{
  "n_experts": 24,
  "activation": "swiglu",
  "routed_scale": 1.0,
  "head_dim": 32,
  "positions": "rope",
  "init_std_qkv": 0.0424,
  "init_std_up": 0.0607,
  "warmup_steps": 50,
  "dataset": "wikipedia_en"
}
Below are experts of layer 4 (counted from 0) of a mixture-of-experts language model. Rows are named router (the router's row for the expert), down (a neuron's output weights, with its number) and show model dimensions 0-127. Each number is 128 + 24 x the weight over its row's rms, rounded and kept within 0 to 255. Numbers have three digits each.
After each expert's rows: "comes before" lists some tokens at least twice as common just after its tokens as in all text. This comes from a sample of Wikipedia text that the model never trained on. Tokens count by the router's weight.

# expert 20
router:132143125164137094099129087133138191131140140144117098118127125122120146118120157143152122120087139127128114117141170100170173112146140092181088106116143139146103169110156103113120096102093118086126130111139175137164126099099132181114089101075140151100149136112119122087090175123114145130115118111147165118114114103124166104157137123115145129165110115157149108101130144125138147140156
down0:141099089150142195121131103080161123135155143109118158179156133093147140154155109171134154117145133144150149102184108113141175132085154088079159118123113135100126122113146142082113154150120113120182145134127150098105135168134121126095124142107137123107124114113125121165105109127151123128136100109171145134141187141153131158132093108112119102144139140140117141097140160133141109119151
down1:120174076157122130120134132099122177165113101126147116133139154103128111163184119118164145105133137129143118126151083118124119091140180154092110124124110119106152083179127140144104134138109140131144112130124161108100141114110129093115157115101116135150141109165139106147137146133099114130140128144125141142140139076115172159183052120142145123144109152152170135140174111127146096135104
down2:158150167098132154099157110123178144176086118152126109139105107112144176112089138080097182134125110131103106109113111123132122122104140103122127120090139165105124121138121143101126123118116123137133132115103148116177146097101100137138096079119119142102098112115192090113108127131136144106136135129144178175140092130116123141128101137142137121139095109152189091136143096135116144164157
down3:122155138122120121117146129102173132126124172131134099132112115122125141137171140132154139123135130125112142131088116146122145088108126139099124112144102175168079161074163112121108116111128120119122125093159162115083109159146106069124089140086108129060085157160120104134088125119129137118129121124147157172107142089124101085137167136134149134156141098122098165094120148131118140112099
down4:096082138108130128101135159133156153177122151114157092116164100118148143143136124117133100126190136101132108091094093142105146139133144128092121082070122130113121132121107151145161153122101136155148096137131084116158124158123127135108148127139120134140127085142130133167120105109121121173126132156117155147133084118126119147100104158160164059173119108109100134099131164115093100123120
comes before: "\n", " The", " In", " He", " It", " This"

# expert 18
router:139073131198134118065106141117112166116118143138135076151138162106142118143146150147107091153116138128116118168138152169129116133138060140172113126095126088125143146140117112164083107135100142119132108130155135130138159135135096073112136135129114106146112159102139152092123126106091141114135129156125135139146132137102087112155077090135118124155101135135122090117164110101137113137108
down2:092124128121145158134130110135171124176099155161107147163088139138156127160078135134155146138110126130083054139106143104145124189171149109119168100126132127150147113158139115110171136087121171146168109143124144165116151140146089108142104115150095159129118171115145129109145115105110109123125161103138167128136138151159135130152134106119124125138106130120150140170133069138121120127132
down3:109136129125157133125168122089122092165174104075132104118142141119154132115158094155153103156117113163158098129145130144123144172097144097108127113117144126130160145070147176127113117135150094155162131138108116119124116124117136130139176116122104105123156152150136123089169087125144122106118114131110095179172144090123106122149177140153073140116071122117120137144134095127119151115127
down4:126095167113128180126137125141144151103139094123116158116168162126104159129143047092131145135106092147055105107122148132137131113113111169110113105090099152132130115118111120121124107132096125096111105150110136132122123126123161128113127150179181141110142153151106163118121097080123113129081138132129117180112120145130174140112133135135080129086141140147120154164098108131137140134135
down5:147115119143131133130149135100086131130085165099151112113152146128111104174143119156141124129118168119124140132129166160153115088102081146086076154168076133125132178084119128137134128110146144113122129136116194091117089112143136137154151135172111133136106092123129119135124148146079104097107139141134147132158136095163102094153166147122180140144132123151132113102133142102108114101113
down6:158156110165110104144119118122079126088145121137126150154099156152137150156122129147151107139151075145140127143149168133104138118130100070131132104123110122140177139111126107118124167127187139163135102146143121086122107104079134099185152118174157115176122106085130122173117128113149116141177162092149135111140137112149137119139139129156131144164137125159131133109102085121107132131118
comes before: " of", " in", " to", " and", " by", "."

# expert 21
router:099121123103157125157138091079112165106134138112154118138100116129124127127131099107091173132101127114122140135111152141110105124155173132129145135110121126096114162126111093119128170176100095115118127148089151124099101135146145184160127141143128135077170115162128107119109096141131116157167133128154105108130155167178122142136125073143120124167167122151102168121145124104169143120078
down3:153096139117106090113104095130121101128099150112146118117126082088088106152180145129090125137139143133131103164145154121138134093098090113129130130122133147113134115138154139131174156062121133106137172107090123083144131109117123181096136128104114180133106092162120115110102093139142089138137110122090160148124128124097139122085096159096143127123135145069139124130113154151099117133139
down4:127126114089184118140092080161075143136103150101150133119141176136152150119107124154129111155094110157147097109109095142133118171133132158101090125113154138102125102175143151129081127099099129190145116122071143106103120121135147094156123131084126151125138101167137123140125137120119103138126180125103115091137147124147152142125119101120108120107153099149106160171129148131149143113129
down5:116138092118077140121139110137118115132093174115117144102136124137059116127158101160127138141136134127145126147105115168139135133125099126112156138097130116130123172089134126118083134148136126126092104133139149099144100103184150064137165102109115085106121173064099097114126111100076135164121108107134104102114106121085113116154135172133156129146149106121127125116129092121116100109129
down6:124146144168137107155162110171095124119089094137144123119134122131146098114114119145135115111151090129171151122113118132145088127172122133104130146162156134175121160096156145108147101152092089101155128121082145155154138101129136114149139097144072148124136099152151095105129138102093143098074119140130124149123144176108123144094139139142146115159142151111086134094143146091157106121180
down7:100071126097151144136154164136099133116138114152120154121148124120090132138172141129104148132161161087112130193135111132118094143113091143147096151151139122182108146097108131147145093118102146141105100148146157144112124133137121082125083135147127154149122127109153113112202123114121135143098108062156124143130170155162129125118118143134142120138126116081152115126108147118089106165141
comes before: " ", "\n", " 3", " —", " 1", " 4"

# expert 23
router:099108133148111113156118127139110149126118120128167120069154105126139123156105129157128112151106114142085092107086130130118138119105099099118089141159150090128149125128137101123117201145125111180158141110143134127151145087160138116137117117163110119133110096134113093112100139098152168126108135157121145131115156141136183140153116090098132123163142123141140141129126104142086199188134
down1:150119157115130160135121143154118069129102163101132150104101100116138126138074112125135141165112178122157144138126131131156130134125112114155146151168102126142106127116127105158118092111138109136125143120159096095091107118149105094126117146147143100168089134092097122158134153147136184106164130140140109157125140089122140124113153136112083134149157206120146168120115162170111142094143
down2:097104157117137123153116122129138183137097093123114113150147152147125113133105145117115111121137091124096121137157143095126078105137138100119139098094155126116141134146124071120125153138146111093154133152127097139122151165131156119144135164144120125134115096127131116149174092129169124115141117163111132095143101162094142111128149139099140147145103126156159078168100203077093140179126
down3:124107095134151121137118095115155119135118159111166127135103125125133165124108115096129127135118152114086089147134149110130106156149107152093169122104109135072099125120144161154113170140151130122098093142111112168145163111138137128111066108155132095118133177113116131123114143125133134141098153135114210067104120169115176154146127143112129129100128112112168109139138103084160123135130
down4:169111133114140131120162143133126145156149148090139133154167116086154129130114111134131136133111153114106119086134165134119162097130088148121144144107103122109107135125139132151133129118132113094154143118124120125098106102120163131182137148118075078176152085151157090134099182134166144095158089118110090161145149136079151124109108115076153147119140138134141129100117144146099159177122
down5:148096106156149131123133104181121176095150107119109142147145107154111129132119130128116151151134148169100113128129185151102105108142111135100080114093129135103090144131120121084115159155140169152161110081079115101135144130115162080109142109156111145123123112135110118124153107096144097139106152112100123140153126074055106121111149147149135152135108088154123140128156125149122155134112
comes before: " |", "5", "8", "7", "2", "3"

# expert 10
router:094125126107094148097079163125106124144151118092137130148149119130114091114120093157093171134135110130138171115139075150120171171130095148083182142121150106135090102098128087123154121101114125127137139131116126176138120121097102160099133119112160157090111148162097138101174143100131127119131149103126086152128107110139106111114117122130161135121176122140161123097119132134133171087124
down1:151156138146111143162115145133152170153108119135122154147107132128095148128127103102129112090164152072152133134150068120151137082083123116149139085111153147124150100102144102139090116149106127136148176128111130132084165144097126092157121136144181086138156169129157153130124142132152136089178129162153119150104142116143135101120152156152157156120103117130118173121145131115129124159144
down2:106169147143132146126147124124086127150137157107137114101119154138174130144100146145137134110156132138168113099120073121141126163132175135142109163093125144132170144136160178086142119140157109147130123123134113105176097147136136155163134109180091108194158124109136153122122150100124128172121117113162096132132075084151159137125132133118135135178094148119137151149130127133146106096114
down3:134136129140127120124147118112098093083147152097151137164113152141086127145189145110125133150134133125123120148099120085114098108125123141114141112111068117137176153152154098128123142121125125132127118132126156097175079154120146117127115119147096160122165108110123139125132111139145109114129172156140133128083118155135091065152171208147104153105086103118122149106133136094140100132137
down4:166102095117129099160136194132172137137149121138146133180095124158095123135119131183115098109095130155108119134161132103127147182134115136120081101160095168126125109101102117135130136125132148103106122153171106099122114145110071121128141119137143144125147151132088118125113106147128142114208132113148140120143118136147143141120113131122176122127122096141113165125112067151125131170128
down5:114131139111064171134141108128122144153129154150118122155095142103085114157152146122101117124081136112128136167152113157133130146188185128114161109119180144145116176140209105095141140121124071127139154111121119159160159102108143103125144161115102123125132126126138134150127157120160149116120125132127099149158104145118118154102107090106150099148141096143165115125116111123135131158120
comes before: "|", "\n", "-", "The", "==", "==="

# expert 22
router:161111077115128125113104110144142112117130111103135134159114106125133138169152113114137107122118126113151061132123161141171143107096105113135101156093158094128114161080163103158123143120103155100146110134131145140167132134147148082112107149110144131130175132117103095093118101126102122155143151102116073112104133110163145134144142127117134127148145072149083077120148134114099160078140
down2:155127136122117137119091141163110059152152135131142122114150127098154052101132132106158117142161133123132125145085114133110099123132144128139144111177164163149130161134129139143153135108177167114153168127086118109167107123145115090121158086144104130105133141153132128142114113101154152144136126125110166105088156124114152138157159114173132117137133103099118143108093102132162167139082
down3:083123115123133175122150115172118162134112121148118180124174115132131145094128101118124123118168096161136114143101126153144111115126134120102131125094133133151100118158127131162144117107150118159144171095103105099124090111149098124079138147174148121127127138173169114108136118094119175151115128119069104122113098087164131098124130144175136089150140156136114082150123122121103114088105
down4:153164133135093105098122066137113116133147102196161148112094135159127165095113157112128152115109147127105136151135146178116135152098123158124112105122138135159159102137149109114104136125116123095149100133128121158118129101125120143146127132114139144102080184125118137113109138169137169087127132148112128128175153144162142148060136160139101139108120132120128165080121154116099104109160
down5:144148131157111102139139117108111093160082117108156176142105101093076114146154082127163090169132110126111080089123120116168130129122108172115132117103108150142170169148117127132105121133143116096116098165120106143137119083161145112149100127101123131185146139155156136081147109142136086164131132145105098150122144136157150109094108151115114112135133135115131144125084147125122094140096
down6:136114103066166178127126126093119109083113106121135129085093091109163109146094125206148137136089096149130163153154141136127127105140113120103107149118143122134144086121138140127137126115126110139118102088106145107140119110153101126126120111079158101139163120168130106161122160164136149143132143125102155144161154154115165124085137150127106110125148160132118115122105103169084143119099
comes before: " the", " a", " and", " which", " his", " be"

# expert 19
router:100179106157121118100128105112097097141106115127121122113128120118125178155154156127128090177142151116126116133113107159110161109130131136059114078150146069124151101080120141139126143101119073129140080108150134153117125106126110121107137152108091104155099111101139139146123132083117132113127142177088124127137115154112106133137106128102145133144133095108132161121091127158195127125122
down3:124165127086116128147156144153094126130112162139153156142121158174137120152130163097138161171119144103131164145106132109154077152141134138107148131136122099138138116128152128159152162099127156134172134129133120124116153112143111095096153138177127114120118104160163166140134146146118150087122121098155119077128075118102140151149155091124114082163144127163168128165155117150103086098128
down4:108165175113105131120152139119142136106112129162132132133153154137107122070108165152112169140116141119148139136122123105154119131113154147151098134133155160130116149149103120086130089128089116100139141167167131132145080110159154097147155120070129104103126106113156133145140158153160185083122134153158086123119106169101084112125120148116130142114180117138101106101144140170149112152122
down5:122087181160112140172127132164172113142173119113163143111120170121081151105124109135139151146112164116153088131114133168115105138174122123149060120080134154107155136153165139123144106114165109077162112134153111068108125147103109099131100133088169130127139104145156119126125129119146121111135134128117114107149118098109143144156165148172113115139140131138115134152107123133143100133117
down6:092178108122119173071154148117139118136169141093151152142157147098148105112126190127146125098139147162145137132106130133069166110162131123107145143098168125127128164158109132153132121116151115126126126147137142072122148154139124142154145129100133151103108127131119167175116118137126144117107137096115129160119122121104146140164147167140135095084113139134093152166153117127107117059115
down7:147108114114140166112120121087149095089128142150106113144097134103125137124150084092162099101141138159075084172124131129139112125102121137128135120106123134117131095175149122125127155126101128164162115144142111127169106132165190106166142118107141124165107098117096114132150140076087126141104117109108161109117190128125169153116136134154119140151124096103138139114088128136107118156176
comes before: "-", "\n", "=", "|", "==", "stit"

# expert 12
router:117125130142102149139071138116122130119149164138099124170153132136108134174126157177156132106128167146105118151131156127145128100163167153118115160092148159118105165118162146110119118167127121098121148111085128070140082133136127147135128133130117110188132123144126128144163114146140113122105105152131150110151136124139142090152110109098131119118135086168097100079160155127143191107096
down2:162110159111088134164119107115154070133173113160122124130159111112175136108135186119122126148096111117145139104110178112125129140104130129134129104160177149163145134109132138134137174152119151135121136108083123139104183138115139141128181127095113134131119116138132158151148157156158140119099125108125152086096097137164122139121119146097148150168124128144110085158129110122159172164098
down3:151160196120133112116135124148124153149110142166146114149149128129124075135116127091095111142123156141104127118151121098102138112114133140130112093104179115120158065165108143156141151124133098090138119098168115136155131103128107156135152141158101145125158116081132100116147122125138149103089133100132155132134092126110143145159135117093120090096087108083102127186101133158101099149127
down4:169100137137107121145110137163120112112153117105081168111088118135093148171133114123115147128148124095157101104115068167158165161132120153093123118090117120121147110136104146118156142122151115152128130085121149099148114088108146134157157152122117132166123075139073121159186138154139096094129129115110143145124110153094119147141122156140113105127137133146160173131108112126097098097156
down5:096115143156108162099141106111121136116156133123157112134123163162114134155156160105120141123122135149153135112147088122152160136179165115138089129089099142098133093126102074128096111145099138124108115116096115131091114140150094089136122117167138141123132115111128122176082132158135116159131105114124116177143146088097115141175134120176161105140118090145182160100109150167137138116125
down6:135148128101122161161099136106157139169129116134074092171136155210103135125145189129131146102132142107125091114136112098130120128139174129118115121143130119113125122160155091124120133140104137119159112117127115099082097121141122105120136138131193137161099159104148137156167111143119098119141102135123151085081113094134120084146092139146112130094098123161160124115148093118130115135128
comes before: " of", ".", " was", ",", " in", " and"